From a checkpoint of a small mixture-of-experts model trained on Wikipedia.
Size: 10 layers, vocabulary 4096, 20.6M parameters.
Experts: 1 pick a token, a sigmoid router.
Training: a variant of Muon for the experts, 494M tokens.
Below are experts of layer 6 (counted from 0) of a mixture-of-experts language model. Rows are named router (the router's row for the expert) and show model dimensions 0-95. Each number is 128 + 32 x the weight over its row's rms, rounded and kept within 0 to 255. Numbers have three digits each.
After each expert's rows: a language model's description of what the expert responds to; "comes before" lists some tokens at least twice as common just after its tokens as in all text. This comes from a sample of Wikipedia text that the model never trained on. Tokens count by the router's weight.

# expert 15
router:161130070092106135108180112073136111131110088115059177176111126149107087133102108133133090138096158139138124165196069166128206095141127163113077168189105057161130103164107173135187168145146091126154138078151145122079129065142146108161113129155119138132164115136101119141125160100161092141
It responds to: Foreign name endings. Word-final pieces of Slavic, Baltic, Indian and other non-English names of people, teams and places, such as -ski, -berg, Olsztyn, Abhishek.
comes before: " |", ",", " (", "i", "\n", "a"

# expert 6
router:129173126158156103171187112038122103178116138120147151135137137113137122122052124096157105120115140111185164107176101111142163128137142148159125088188136102118141063133124103104139199119110048127132160136108137136094154103109128096174128094076124168117143138088083094147105147131148182222
It responds to: Sentence-ending punctuation. Periods, commas and closing quotes or parentheses ending sentences, especially before paragraph breaks, section headings or table ends.
comes before: "==", " The", "The", "===", " In", " He"

# expert 18
router:078116120107080136151121078063103141223170164119115127159090143174087075094108131115162136075122124142137150122160082156180128100126136154118089145124119072139150163110169178138146142117122139122158180148075149160137075096161130084126084140128099197178144094139112106202090120166139130130
It responds to: Competition and organization names. Words and endings inside names of leagues, cups, championships and organizations in sports and charts text, such as League, Cup, Baseball, Defense.
comes before: " |", ",", " (", "\n", " League", ".\n\n"

# expert 2
router:189111076153149082106169078075091134182099141137095177149134152129105126112101136145094099115130163199145107089148143081142179146165166125168111130137174010111153144143151115119147181119092090091112194107088127136105077108147103147135164162107120146161113152079134144153107124151117103128
It responds to: Plural and word-final suffixes. Word-final pieces, mostly plural or noun endings, completing a longer word: -es, -is, -ers, -ines, -ism, -ments, as in uncles, engines.
comes before: ",", " of", ".", " and", " in", ".\n\n"

# expert 24
router:101117090075188122127136116080160069161112204163141147111129136150125121118086075144192051091092101091154107099131089142124183127133146129171108149161107079073146132154150090196184095144128125162142138111128126151129128154134154163071136165160066128141136133076136104127165081101126174129
It responds to: Mid-word fragments and labels. Middle pieces of common English words after hyphens or short prefixes, such as keep-er, aband-on-ed, great-gr-andfather, and infobox labels like Head coach.
comes before: "ed", "ing", "s", "er", ":", "ers"

# expert 22
router:154137125137128099075101066112152165127099142126101181137097126126110118117080077133135087116106111172169137126197120185149161140114153198156128100159183016133143114106111152114165140143131118092154128139148185140108127052149117142147127157074156127121133060133118106148098103177195138126
It responds to: Asian-name endings. Final vowel pieces of Asian and other foreign names and places, such as -an in Tangshan, -o in Tokyo, Khan, Lee.
comes before: ",", " (", "'s", "an", "\n", "i"

# expert 28
router:165142098141136098096194089115112083187094119156122117105032177138162129079105156125129100110120140163186175092131110098185122154144122164091134085149115110095177134150139148178204120147059053102146158098149163118109143104153139169130157097113102145141111120082099132114112121174131140159
It responds to: Prepositions after verbs. Prepositions following verbs or nouns, such as of, to, in, for, into, during, as in aimed at, connected to.
comes before: " the", " a", " his", " an", " their", " its"

# expert 4
router:115119102114145067129128102083123094179091190145074125164123118136104083094054178138112084117126107162229115105137132125173151121126151127115110161137136097151150155154142127151160110189135078087133171162108110072111137105180133144095125122161153186136119047096094126145173149164129086150
It responds to: Word-final suffixes. Final suffix pieces that complete English adjectives, verbs and nouns, such as -al, -ary, -ing, -ent in fundamental, unnecessary, ongoing.
comes before: " of", " to", ",", " and", " in", "."

# expert 1
router:133081136125113108108197085091173140161132151126151130119131130113127082172061096147142035153114104139116090107158094183134178092150190154171103106096102114133140174116064132142166152140095106148086176136131081137097082113120146130184116091107124214128114116099103141109112141194145134143
It responds to: Possessives and list separators. Possessive pronouns such as his, her, their in narrative, plus line breaks and table pipes ending infobox fields or table rows.
comes before: "|", "-", " and", " by", " in", " to"

# expert 9
router:154137165135155112103123093092081126120122117159081197109027115112153128116112119123141059087143116153169119126111102143142152165161133178119121107152150108095156112174081111169180180088099090093182189114141097114149127137086165082122119083140146127156102127135177074142145151116146180195
It responds to: Space before numbers. Bare space tokens placed before a number, mostly years and figures after in, on or table pipes, as in 1949, 44 yards.
comes before: "20", "19", "18", "1", "2", "3"

# expert 16
router:142156181160130112137137113098086061207170122164098142132073175147055103137044117096135139093109134135181132085137095157125134105105123161134109142120131076123143091127088198099107146157109123135148171128073119138141140159158134100138161121140115160153087084081092055152168076163126144132
It responds to: Institution and role nouns. Head nouns for institutions, jobs and careers in biographies, such as University, politician, coach, manager, born, club.
comes before: " of", ",", " in", "\n", ".", " and"

# expert 19
router:133135096134145089148122088105154068164105090120084126113097147116170134135162109093158120084081138158181127095166082105134166160135132167145103122184110123143216093119106175179116160146071114065122186138155146164108118155133134087175069084091127202114101113106101119144109084160165122134
It responds to: Punctuation separators. Commas, colons, semicolons and table pipes after words, especially colons after infobox field labels like Postal code: and Occupation:.
comes before: " ", "-", " and", " S", " D", " N"

# expert 25
router:117153125126145103126124129030169124205134133167115156116042137157066147095079148078131105100108162141176041139151070132164100135172161140194130097133118152109171144101122117136109175079126094125123141146139121123082095114123141128115173122132082137146151132094109162190142117108162142172
It responds to: Table and results structure. Markdown table divider rows, Votes, %, Total headers and section words like Seeds and Chart in election and sports tables.
comes before: " |", "|", "==\n", ":", " |\n", "\n"